Below are experts of layer 4 (counted from 0) of a mixture-of-experts language model. Rows are named gate (a neuron's input weights, with its number), up (a neuron's input weights, with its number) and show model dimensions 0-95. Each number is 500 + 25 x the weight over its row's rms, rounded and kept within 0 to 999. Numbers have three digits each.
Before each expert's rows: "gets" lists some tokens that make up at least twice as much of what it gets as of all text. This comes from a sample of Wikipedia text that the model never trained on. Tokens count by the router's weight.

# expert 46
gets: " of", "al", "ol", ": ", "ic", "ed"
gate0:487472514526528454491475504456486516522486549495500531502508496506514543550517460480464462496491453488524497492452479527529506473497530492511493504502459532498487484515484487492512509470508550542495501499475542502481509493503501491529553511527545502428491469513492518485489524542500503472
up0:500513527526508495490492473481458512487497494542488490538476538495518505425555489536445536492502497482531526500481513492506469522465490507515531454471464502493502526526517503531530519486526514506480505557497499505516508468491494495498466510476509488535477477536497490505491523488551505567
gate1:485495500495507480504488503476505543546528496492491471525524497519488468515479493481488438492509418523483491509509479504481497523508487519523537541479495493499529500505507478517522506456510424532514494499566511526506477504492505460454502543471494490463487497508481503431501496503516506514
up1:500540492508493495516483511500487492505513510481474457443414489529516468493517509506484491476524509503468499527499521521451525482460483524467473509497483487495529473486504504490471505499489508539500494444511508541487521510530470493515467484587481499511510480433482496503492527512493511521
gate2:482482507516531470468489510464510522525490504492564506446511531560470531511544474462484483502509484499517488488524522533469514516475500515527489480486512463506453484508519482479514513452489477498501506451492537485491458494507466492454507520501489534503536496547442480480499493490492498526
up2:479517528464505515525519504503519499528504478487505483450522532517517537495494503465516482482513519500496464468473497513494559506477468511490538473486527471508451505503503505536505536444492498509512523465459520495494529515527476510532546491500495456529537492455498492447457525463463509508
gate3:458485509487524485476531490480496559506480504498519526518490446441489513523501474537491480504517516510569500495454471510566479526501500498485481518508515508520489507539507540491519493478473508502503521452489483568470502493432527500500495488511496534524543488516503506518513491517506494498
up3:428515490520531490464500496480494496488468500486483515485521463463517480507511519517538485482469500482513532480499503519466540490473488454486478466472529513497458495499510498462498458475497537481492523537478501493494467457475476502522543483530508523467489484460523501539473493429482513483
gate4:474483521508507498504547518534578514530519490487490494474520574472493493504523465494456478471497527492531545482511488450514501481468520488510525500509516491475489489478514475490488507468517524459472468477515550462505486541477519504481538538526479520508493514537495501488538486482507495520
up4:470466508514523512539526485514474475550537494551510510482503523459504514469462511518502480500512492514495522477492507511458511530466484468527503514478485493465451509501526466500507505451507487467536498518488525468487479521454528539517473460541484547497493539508484471488479550467498500507

# expert 2
gets: ".", "\n", "s.", " in", " (", " | \""
gate0:494472502499496503499496481524521473468514534493511483501530524509483504506489517555497489458554458466495453484484526489525535429444479516511500510490521516431498535463480488517480492496502525459501514463482510541492510488518536502530510509498494525497542497556521497493504516512465479511
up0:563458518489536458535475457478454491514536496505510520492479494497472485503529534432469510514506527510529511507519477480485505495454497517467506491538468476520516476491532499490547451489524478504500516510461504503480533477522467475488516479505500428514491515466499498489497503513511494501
gate1:467506533486481497512521477491479485490536521455523514535476485513510488478488472517502469447485478482500494482539509462506512509488527491514488499502471485478523507472523481512555538506471511510474486524476509511472468492486469510529537442480492545492537498517514515511442490485559533557
up1:503493529476519503504465524510481520476541489484521524481515520502510472511496483550471489501553477497542505514463498490530480537487462525526485547545508509481480445541494469527502518470482478491563535516492499460486488534528537512478504539489521483522507471497498483504504484546474465502
gate2:507477502494448537491511494518524512532512484487456535515542506487483499507492505489506501508502492551527446483533507510506530470503503493510498519447530536541507502510500545521504436505532495498509541469464498526490518499501508517409510487528476484530526483500507493476491527503488545525
up2:495502485513487503494505501507469450512539473515542450478491507561473504475526465449526500487513485465505497514519504538506510470464497444489504495499562474520507481421529533557516511513503509524472476496493506504480447507517490515512513496515499480512493496535483510495477498508532480512
gate3:490540542499509492521512515521552499489452500510488466475458518521526520492496549550475483461525513503516448499514476447489486497489507510511488485499513493519468544492481444514499499427477499479525529499507525545497510463519497494485500483467503498542522490516503508528478494513450524514
up3:497542493464503469512523507493526491513489526502440498504495516504484509582500503496464503517480512522489497458481485470471487466514528494532473478518507495520476512478462506509519560477468518469510500473465501507488492527506480528548501497490458497559523491493501481521492571487487532524
gate4:548463489460506512513527440480496529490523513478493471444498486527524498464540531505478513472524493474478509476520532516484520494506484539490472478508499499500512503491514536494464514524470474528484507503524491520470493447486422506471483558495479491492501494491491471494516482542464529502
up4:522498524505549515496464485491485511503529500526521452505507500451499518494505499490539514499471484485526574506499505506461499499475472473463470548494552455520520504521466483505500472472514521536510469513508515479435475496518489516494514540468525466458463494494475495494492477518517503463

# expert 34
gets: "2", "0", "3", "6", "5", "4"
gate0:478494513506501537514512473495496547520513520521517499494501499501503506492521497518509500540545439567502453506552474492466532489431521467514510505496544489485511546520451481502489530490499515517501517490483507486493500486487471517478495494497503437506483486490474439465496452519493500494
up0:480508505478527499545474550491501503471483484470482541470491457501503494503493523464466494490477529501487557519480428452487507514506502555508485556527496508511474499554440511484499498491472493475508506503480499526506500495442507487485478514483502526509459478455502492508513474492525514492
gate1:465542513527556507443510465480486467531517481485514481508495540449489502486536457494485494510535486527510473480511529516509506436503539532509499482504435470503526494520521465506519514483530494480489484513505518516530521498507528466501508458513502487478445483529508499484500543495522514495
up1:502487502510558482508549529508491520512486490528528531479447527527496496518493484503473500495462543523519480486460515514508512557466501512511457539476474487495509525459519493514481508457442504515469492542506487495491476513505486529456525512478528505458468500522507471524496504547541493508
gate2:503483494551494478527530462527508519488543458536524496482504519506482512499503432455510465500507517527544497483472456501483487507498530509524491466506516534481502509488502464494488538515530545479478465500505511529557565551486514511500518489538499465495531476493486485494527498497488494490
up2:504528535486518473498494482459474462507504487486471503559524491490465471546513470468517485515485519480527456505517504484491498507493491467571525504497508459509519466543489486501528493450517488511480481512559511557508482499500471469493502524490502503472470490489489491501546504455467533516
gate3:483527483492476468424555474460486539511550504498518489507439472466504476483492510515495500530491514491478510548459474510492488513504551514495526535479527512513470545479472503485469514511517483506528481483512512520458537490480490497433509506542497516463512493510498506482498510493503509502
up3:526438499493520507532504475497469496538484524486522528493503524480504500481516481507516485494504490472515468514512463487496490537420464511522510527526548470498524510496464476525459511510499466529492482505537498507462461483484508510517468510484514486452522470497528515494505441519517502564
gate4:502504443498562491483509480556528486552465498519508480484532523490509511505498530473498487515513503503498450512448451493512531442498492504539490500529485502488525493492476507503489500467487492508455537503489514566456517500515570494485490510509499521524507481487486542495516510502496530499
up4:511493468513499442512464457502496432533516491516492517507492485466463422552556512453497507467506496507490495527516496494517499451491499496482515514504521497488543474499502514491479510489494500543514488512498510504490538516492478511497496498516497480468505485529530505512570512498559495475

# expert 37
gets: ".", "ad", "al", "ard", "at", "g"
gate0:515493510470480483504494515481522498513516495488573499491492499581503511473535505497509488421504538466549476521499504488513505476523569540466482467455525515512484529517479500495459488473457490538528505497500520504482501483480494511515479483469490483497498476533496486517512492499477499470
up0:487498485520434548515513508488526519477492509466480505511513449490535455462510551517514498505528487520456505524506503516505423456495509484529502555499482498518510495487538528510547496454475468497499489484489495488496512458534503486526472497499527486454538480496476519502520503513510499515
gate1:490478484507510416485530496489504502519476542493500499537518507506501499506479469494467514501493527512515457475502502501492489478464482506533474522488509491468531534498493467497502550534472537531546490493530495504516493502428532531499510537512457477542536493504493504476520491567507495527
up1:478521485516504509522476473548477490492509518490493501497494498537455471484491503513463501483517488489559460520498493557525501485511493498518489451526549497447469534496548511499510488462519447541452522521507508489487505549485520512482519489485518556487503509511481465508516501499471472469
gate2:474456502496552532476514468512510497477516529508485461486455526509517512493515532514498488500513514492547455445488511526520483503489523494503501496473434496464518548509466532522485464489487515514479499504467512514501483498484558483513504471465447505520480454543505495492542493505512507531
up2:530515498495474503498499485436495480482514520512562502432520533502500469474506524475533501467507524495499481465502516508505491499557544496453523472468515503570501509516506531495493511471501558485507528488541500485489478502498480499501495512432516513494498507500469500515511493519507483553
gate3:495518518533516514525530481526504522504454505456537505478477484496527501503489483479524481460451499508511491501433514467512464519480483524502481471477430487439535505548509481479485511509471509499506476515486504492483525486506445499544469501511479528545481474500486500514483514470516534521
up3:500499519458519492517500527468503501519542511560469488489477504490520506508457537477509499508497528505509545515509487573488494461491502511514528503479499481519532501529474546516512450493553486485482490487489533475507470533477537540470499523490539569489495504491507498485458534496499493477
gate4:504508508470477512483504516515444493486517492531477505534482488501518496507473456504533481531525497498505485518436495506471475502471561503492483469513478491449462477494505427554527505464481506468507509446491511504494482501514498498466518484525496510522515460467500474489447527496469503507
up4:504483488540462525429506498441494522550517541451508506498537488483523525523466462508505512463492484485499546515529498526496474497520509482477509504504465524539485478490505522489433479520530494491507470530516503458499549510482490520469530474517491476512510508476489505506509513539523492487

# expert 52
gets: "0", "6", "8", "7", "5", "9"
gate0:523509480524501450512475490515491568539498518459526488465504518541475510515545489462499487551473497550441494517494557503507502505513492496487514488465533498499530487508487537502477511506525489495467533511473508498520497527509503470474463529552486526495508479499500535461482464528498490493
up0:486475507523509490508506504493526488535511483468454508513497507468495472488493519530477513445502441472483527517490475489500529460484453524530476473481466526506458462471527454516497505554471551536500524524466496502508505495524510515528544503511501527475507498537512510514531467504492553504
gate1:499492516477473529472526504502506514512416496522489479507500498492525477493519519511510491508507514512507538510475501501519454508524521523506492528476525504492501473537484464513518514458549506504528513499477519494558542443507455497510525455555476485498484505518524510480439490529533510465
up1:515531494512477472546434523509513526527505456468463504504476466537465455507481485554530488482520483488494493501453499495466505499506494537464557491510493525521508506504516513515471437534536506502526511512493485484497458484498480506473514519490447508524527496466512490469511490488515498528
gate2:537490485497488500531548522552524475506477480523467464481504549462529486509482462499475485488503468507492525498530517477475525484533507532512499528496521495526467477497459497473499488507490496464458565475563512522478519523515489475503442506499497504479455451504484485494471508483513503496
up2:519500499502509530517551490485516494530521522493457486487543532521481517481527446503479498488526494505528462508452521490504488514478531512475493451489504525521500523546504473472459483489425541513481505540540501486484499487499487487493460541472500509484553500497548492493505493506490522541
gate3:487483513489484447531490518460493520472534504548528496489469529493519491501497518512509486490501513505508491495484472476469457471510488521496507497479489467465458458475511516486483463519493465497515499464468515537490529426487466502491546511504524483543504533452489461498519488564496500483
up3:505496483525500538510544513505483491481527480473508492529522551509493482480473500503471475489482473535506469541478496503508472486424475479482495489478469499539480474510490493481447544508458530488558501473462502492495510506503478458510518482507516501493494477513492493516492505549568537530
gate4:517514498520499503517481498496509505495458509456534494511487461536511472520471446512497499477473469461472473507464499479439529465509502473487491475479508495514498512458519509555496491487494505498520524503516499493502542496511555444504501474550486501562529511492491540500509541536517511537
up4:525512481526519488515512495472483504473478491460517492496561470518514444551496504476504517476482473455511477493473520474508491514526522481499479503488522486513512547446546494508488493463499485506472538513535506466516527492478514485425478449476487493496501476528475534517491522539511511518

# expert 8
gets: " B", " P", " p", " K", " W", " T"
gate0:544480501531501484486520486477480494495518559528508489538460512503528478555540535448472496517496496512488461489529533485484515478471513506488536515502486526488510509490538462506523541526532484451471504476498515493501490482510497514511493448468471491464539499557529516495471495497527514526
up0:545496481530534486527506494552489478499462467467508532526508487517488492476464495487516516513477524451468518514530553543503537494488489425545522520505466457451480481492520510525525518467511514503499506512486502505475521507503449501509466492520464515462512510468521525491493505502514506479
gate1:485502512528487512518511533517502519492496508471506524497523575493505516477524459503466479542510492471488473503454531515527501499581493491514501490498491487499494493475532494547520530517474475520470529520477495517492479511570503480536506488511476490528505459501452523469497519551510483469
up1:456522539502551507477504503510544534499474487503505515497502499527460498486538474500507505467507510482481515467503490473508471539533518517511525545488499488509512518484448487498558469523495521546513519483514498503489496487468493477545459462484482474535459514543536476480537530488475487543
gate2:514500496487533494534491487512453453476521473509513535475481431492516529510468487477499480481495484488496523471479560500505509497515540518493501487506503471465507516491495486482522497506504494486517499527422522509510456523468468473452498490495454494485517500547518564490508479485491523460
up2:488466497561543481509482483514468488461502495491509509559509517485500484495520503465472517498512506520534481496483499513522492482474504496487501464504493443503545499492516482524516496482560522473498453488462526503550509479446495477549501494539497513516506563504505493509563497473503507509
gate3:452482516505556511493488490507517516487495497477516492503529550511446536479488451507495482469510489510542478447525472493518455525490489507520471521503486533476483514539493485499538505495512502498502485494518542526468507498525499507479534499537515454539542449549518480481512472530474514499
up3:486459508452470513500507527491527509484521537514487465497500495521498475517458488511496498478506441542503527501501512457534507504495438518505505456515501485477470503506491504516519525513517500499506495522524507514510533450566444481489479477527497519495556495531508515476536497498568516493
gate4:500510498479482506474526507498525530483506494452496516534536536467481515497476474516495468460538506486510511511519535520566510513503465517492500490521499504503481546534479445544485493488451485477465519495543514541448526479485507480468446510507524488481504486476497486486500523538513530470
up4:487479495518529457486496463440486472475563493496494499491470488493529525497499524532476509522491514473478482495490427491477538496516477486494534559503532494510516490493485502475521473525544524503515499499485490435519492499518456500523526517528488467539487493465518496495533488462529477499

# expert 27
gets: " ", " K", " M", " s", " t", " h"
gate0:481491499498509465502505465505488528486466492518514519509485482483527521522475488470453487500529485523472512525503551467522486434480518490561514499512467506498546512462495481526463452471473476484490503477507523503487515500489518444475482448475498506489490451502460489499452494538484481502
up0:434504513534472488474533508509505496471509438492489528536498476498445466524511498500473489496471478496500488483531452465507493444440520495493467531530483499517527480485514491483498488489517485515541514500473488508546472496513529494496567498500504505487471481547529472514495495499518485522
gate1:501488448534541539472480498508521560498508484508523477483524465516466499511482488490501477504525512500545488516491483481472503478484456515467484479472481529509575510495514486483495476482527499495546517452497522500497505512480478471494520486498515523483452451509506473529525463521551522535
up1:529483490494527531464507505496516539511491514482486537502553531507507541534491508477503505502525504483518497514485522492545521464546471523474524525518533539481458503508518481493500512488507510536509524507549492548438515525530510487506495494525565492493517459487488483485506551501516498558
gate2:509521507483485511525489503528499518493492523494521494491478523487529476482485485482444505497522497519485456507465546502474491480507554485584521490460528481490500513463523442498526485541556491495508513449470519504516533478485486513519481466512480509478493456492496525501517519545471512482
up2:496484491481524492491514502547531519513493498517479494481438510511480476515526491486564477490457491520505519506468501462506542510487510504478506475500472493533510450516495502532511497513491501531422474510547489493484514458487481514493542533546507498480522503457525565507481468513486481505
gate3:533520479523500514513500501492530491441451491491492514511523502501454513468487469514496489490557500483542499468521504502519494488501489457510543510456489511469490533502491494464499515463479493473500533514489527546444488497472525492503487457470465536500561473486529496492461536533487509480
up3:498508498514507550512510493512484505493516538543461486473551531498493545490485508519496480480546475507492467461521504510533504473492515524485525506489481486523514520498511510505495551505497469501452541477485504522499550497541498486537531450457523467526476466442472511504486519496541470486
gate4:483477501494509492506483520470554525498523527533475532470493495477486528526480497467489474486507444494509484496537561483476526533475483497536531481492491452524517520505481480508544506526472518472504500498517515518484481449514465475437487494508495495453474475512482507480461470464527521524
up4:510537508506544503528450507522496478501504462530508505478504520532438545458508533514508513477499464496519529502485526513511546519514508516447518488505479480504546473546494503489492505470533494501542456502498512487512485537480484525523508524456472517522490534491532487525519438516478490496

# expert 54
gets: "ing", "ed", " of", "ent", "u", "ated"
gate0:468512525538522488434494519463484517500500495539508519506517514504495499560527521455523487493450468469459483493493536528498532496540523490494504502485555520491481509515515474501510487507523488497497541503469490512516523464523480475487502551516490545505456482475500461461549498514483502475
up0:513493523492512512493515490506513496495529501538456504494518554498444534518514506497472509493524543478507531476507524480486497507503507515504532495501505506466501503456502525491524465507466548472425488496512494485500477538558463496528481491460504460475484493562541488505475447510490519502
gate1:516457508486513486489575497493485502524508504513531522490521547499515500525466491478421506474503477484454514490493504471494487473538495509491513530491474514476486515468494461491491481536530500517523538545506516503486524488546522511533485456489508472507510475518513501493465570476468495488
up1:498522457483497502475485488499529568468467503470464493466499487536455483486485507495497488477515496485487537511538498449502507523496459502491529540460522459490536543472465459513524501501504519494467487522500498430511521501523487470473503502486502508533506522516499530485519464467541499486
gate2:509512497495519490514520487527517527478495484502501480544489500575476518536526491458445469492473456492499500476476507507516522502443524447505444528496502478528490502525494540493520502467513496495496549458501490521536492457528499476506507531494493470475463517555509493490527480510512511487
up2:488476501503484514481522476515534482440475482582488493471489501532496516499518515499455494501514476485543532493481490467501526489501468464516509530516465518498502520441520480502532488506517536472456539482502494482505502475512548539473472534530517506502472497471503519525543497502472488460
gate3:478476473471508519496535490543514486474492517474526519497495520478540473478498512491496501503513491495501507482497488502492534470496473539524479560481539527534535551482505492455483481524486479515490570445496512476465507439477492505475500505490505554522474469457488505491530526498482499524
up3:492502517496482484496497521443510496516470550474483504493475512470543493478512487470506504495528548485522517539539495504496472455450516519494493459498483537478492498546522472507525507534441487451524493511494514476497506499485490477503445481497517463522447511534527471543493486480499478482
gate4:501472476484504468474498442485501546483514522488485459491508481488489501509510489460498503516504439483484470488463460442474481530481516527523551513477477496532523515461513492492496542520518522513466522497500502489483555493500476481498490537508481472478474458473523532504495453540519522525
up4:512467494472474503490541480510513513475516493548511493434491539498528520463519473513515482508510425495507517500469457475487505497488478503490522492489479543518512501470479486464509519539526493476428500481522496505507511501525474561494507520517498451472477474499524477508499455488474486485

# expert 22
gets: " S", " L", " R", " C", " D", " N"
gate0:509502390519540483501505526486488499491478498497499522515495503477459513487510501503504465522532489493471524461559497490533510486474512491480520484490493474518511503505507501535510502496478552468500463451456509461468524460500469517489492438525453504505489503484489505507496481506481500471
up0:521549482492551507515476474508411502505514496516538490440496538497468477508528480505486494478525500468514479481469514483468482509460472539498505518494500529514537519513480523555492509569518498470492489526473511546508497532499501508509526513506468533512498515489483508503466482521479494510
gate1:470495486492509500481494474495531518508476518535517505463521525496480523501511525510489475497497504518530519506535499493562464507489469540515481484519538504494550513542452476530532513438458535498497486475535509517508488486471497483471470523494488463491512476487564471455480460530517515491
up1:500486515425454465512522530541444491535538420469527482437520517522522505511509482469494515516526517514481511515510534507491506542515477500498512500489508500466483491493512526503509509471531497483536494473498500514482488516500520477520454524519464477519538497500476480480503522503489505539
gate2:509500469458471501537505527460489562519512489437490528471499507505544474521505520496444514492511515540488494523512494475527517528503520531469482535483520492489485490485491498518543521509480514508547503492490525523511523453454545479497537483485426467511493499484481525509501487492501516487
up2:532489518480510525473498506489508487524490504505501502469471509519526468459477473459489492506503523510463491499497460491468483521511525498531506526514524475559492478535506509501473491453469504495592489460544487502516523492482526485497498464532510533475502492512490465485544530517453508452
gate3:464483489502465515480480537474504547484474499509501507472444469503488512491564491505507508474471464513538503504464486538492479479552485519509485466473505486435517509518486478536523498469496499516512497515477504548503471459527490469459509495488486467444473504511504475497477502522480516467
up3:504527513515533528507520479544478494475517511560526508492507513529489496490532506487521486497491512553482535506492488468549494476516564498413482505511502486530513478479506511517490546512497448506513458518461485494510526514494524489483494522521500515523510499518515547505498452514523484545
gate4:462517511474494473501519464513496510514509506501537521494485495501530542533514461489460497489474494458473465461454520491445529471514507517509455453518496537492544536474508504511519537553473516512522521491497530526497518488494513522484488521533474475528473474541492509487468490517463521527
up4:515549507478520494505471491520451510518536501538525510484496520527505509469480498481515495531503487512519472491508488554483471487500541503499496483483513519502525526533488507518440553527537506516500587470500499509496476516516462478476493505491500501503477516456470433506514542480489470510

# expert 3
gets: " |", " for", "y", "et", "A", " with"
gate0:467499468490524522459496509531524532484475516538525490485452540504476517491488467503494493454510519521470530503491519497494520506512498514530542493497492509519486562513534515510477469517477501510466521477558502517499556478512479497476487481504519481475499474479481477451498492583485517472
up0:469494477527496489495492496478476498526505495515494470500569511470551502486507550527463506494483502483488493474483498537470504493500518511478413508491487496520467488528519450479466491474474527529495468511500499478525480487475551450538498474503506507525534507479541516503542502496509485534
gate1:511487505531475475513491514509530544510563547521521503502534491491493498523564488477478493480482489518497491481474510457509474488536475495546509505471461490490546508466495477537525543531540535524491509491488502495508541468492515470501517504480463460452520458528526515485494490499517529502
up1:557501458504523487524521489502479493550485488517496485518475514529526474492495466491472487511496504509500480503453491512503475484465467507533541399539452512487524528520489520462462502504513509492495488470523490491469511499478517525503533519490521505525523507512498529550493528536463502483
gate2:486510522501465492507537469511430455485481494467557463471508478515451489509472481481471490471496510486489504474493516488521483486545464484478494484504510534499456493509469484482503509475522506503514448500532512507492558505509559470507512492496513476504504504475486462460528486519457539490
up2:478524514521533517488513470500537494493507444481542529434463479463458505489521452532496493515512545494512456486455488512500459471488504542513508489470537492528513521520510537532444524511494506523492504484483495488509476535486496489513519469503487475531522504508503461506460531474519498497
gate3:476534487489479498526488531521520464502471529451509516501475504522478485484463475473498499502516488502513504495500515527496458490566524498511484544481486511472467486510459498500580500497498490471515471477496503479481545455499539491466472496496485452557501475540526497477474486528491513478
up3:516512502521512505438494493519499481456496505491550499510480510511468470529486524489525485510496523498486536501464488521502494504482542541468482517501507487548489499539511463540539572526507519531508534485513472500507519491535469488502503455520494461501567474523510493482534463500469491505
gate4:490521489514507450480553520463484519471526485550506533534534537516523489531533490524508493499487519460464491500505505499481519514533508513486471517495478458483490503470502522553499473522508540523499508485561502513525508496492508501476513521504479498467451477531441512490517471535494540539
up4:504531465507488529501497524514501527521494529530500455536530527538503519480522502524503509475483482482501514515502505505551483514532503480492507494510471487436545506498521493505489433532529501501495489502475513514537506513499515523438469544523503534514489515508507557490578505508519537502

# expert 4
gets: "\n", " the", " a", " The", " of the", "| "
gate0:504491496507482501478461482472536484528487515464444528520493438507476483487495485509532466480523505548507512495477479511508439534510526488486496489515518481532472530516491505452511512472504523498504521512439514499497455492505488502497514466507563498493508493537511509507545531524441497525
up0:490499505521493499484465474454525460522495493465446531508492460489461502498490453535501497488522501563496544520491503519517459549498540482477498493521505494541470503516492517503518506488524513489499520510480493473482466470525477526510524468485530527468513501525508517516541474503427496538
gate1:483483488527517522502508497499548494497525525499527477491544497520533522494541511534527522514520500497525495499498514487497484464481518503503465440452466482490486504488548483551520471488489494503513508490515493506497507542496488487467440500509475446487466485560438532526512481489472497544
up1:490515495460487509485515501524482476495481487489488461530517441479503500509502550520530479473507503510471513515471449520527491523476538447477483531487553521540494482506500527508492525474548472500497544500487513464430509480482506527519474533518487491515497508500559479491479524522483512521
gate2:499492506543486433475469501462519514522530461500503435523477525500448513462490471502479493475518497494487476495505513525544502520495476515494510482485514466480499501475511514508502486481544531500518440489463510503454508503495516499517474506513420487501517508477507520507525492495450488547
up2:490530505521498508525540479494541444444479505498553533499511473479502469508460504494480525519497497464526493489522510473472537500560481517456484500482515534540505488494515530504516526477518495509477488474556506495509502450536531562500530525507505527464521496499480486499530519490500514492
gate3:501502460526507492499512507497455474544494533558516550489501504504466483474467530483455480513486486505563489498514483512486505497473534529520507500542522517490547507520494499478476514480476479503492505534431504494494507494456523484499493521520532441493485480506514449492476509481505468457
up3:520491480484518506485537451524497522547492478506472492480511500499478460485497471497463484500536505481565460492536490507503552488484535500479501469533556557501525502505504508466495482450501486507509491548457510502486486500490520456513488522534487476560505477508510482491475514458507496497
gate4:500510503514474458492516508509471504462480446515516510490494525493507494487502525472527501495470537501520500509490480503511504518445540547498519484498502470472541483494486479494485514493446516521496556487509505495499572530515476514503474517511466464571485502506516489491542438474526507470
up4:504521484515552549491488479478535475542504470494497487499505469483535486502518532529517526510460515511517446503454521511538536491507494504485475520491458521524504489514515520488511465516522468532506480535508497492544527514503514524540478492518511573531496490504522465489486451523512462469

# expert 26
gets: ".", "an", "==", ").", " =", "s."
gate0:498490469510477496509505479481458521500460516518530522536480466503511490531476510459502512485532470545451490436520508475486485532460546463484480489470487506473544530506464482468493516500456488505505545484558514515485491507502514518481499503490499453495530493528490505502519505501465534543
up0:509539516478489507563469526540487503495504503529500497504512530483492479467488524465505485512526483483495498463484482521487485477530546523508463540494510506519489539508517504471508477557496481428521514471483524501504496513510523468481523479481495508502477514510473520510594539472493477485
gate1:494554511479524487498516517500463495480514494612489503499502506547467480527509440517488495495495511458507500477461506449515501484501476525534516525547466474504505462524497508526492493524521523488540499511501495503523527510510492485498573487488478491497489499532502470501504501481490511483
up1:498521506493484494436472466485473496479491575521497526473517483508506470519542487480511501496470535520474478532506528506510565491462491516493504486502458538526492508516537485519534508495494513504500475511523487529474480558509436486482491493471501472487496521505503511506478488496426495508
gate2:477553478510485512493509529506479487518529489518488512536528504486532478542502497464497494500469470517488416514531507478531525485501521483521535468475537471469565456489537467465492533515497494500495535455519496522535482490502473476475520484506507486483488483488510495499548499512530531497
up2:429496516513465492421510493500500511514470508448509492478486525499515501475465510530500512524479507482457561523449526510506531521468470504509515477523464505445498530486496514495529477513522534529515470519479513499497538480501527528525523479489475468514530496490507489489468533509497486481
gate3:522522493468491495463473539478478481519481520505518530456555509481533481480525460513458525504513516510501514522515542505500485533463545480443508514525498509459486521526468511486489477525474474525487483492475496497534504491491573485465522476478500483496504468499500465477471529523519508460
up3:550495458482511499515502512525538468491530480489524512508546517524431450481529519500491488489493521484478470463500519509506454544509515509507500539529504511485527526489515510441468454490487438515514520501528493496495493506509499474491465502476494457506510490505543483505510497545498505448
gate4:509505496530511514534509451512476495478493505505488486472508536532497520501483516495515495496522511501495532497500527496500458511474485436528530560450499538521510504518444510525485512539474507521512519530513514483431542494488499453490512467443522497486488488533490497484477475520527503551
up4:478481529522469473446517471467465492485499458519467520476506533522457499488524464502467492491515535508496502457485469479503458488499480510518527485526459479467479522508467526470534510455515534518455479527517501514502495515496515496537501545508484513524505518531510496489493513459570500483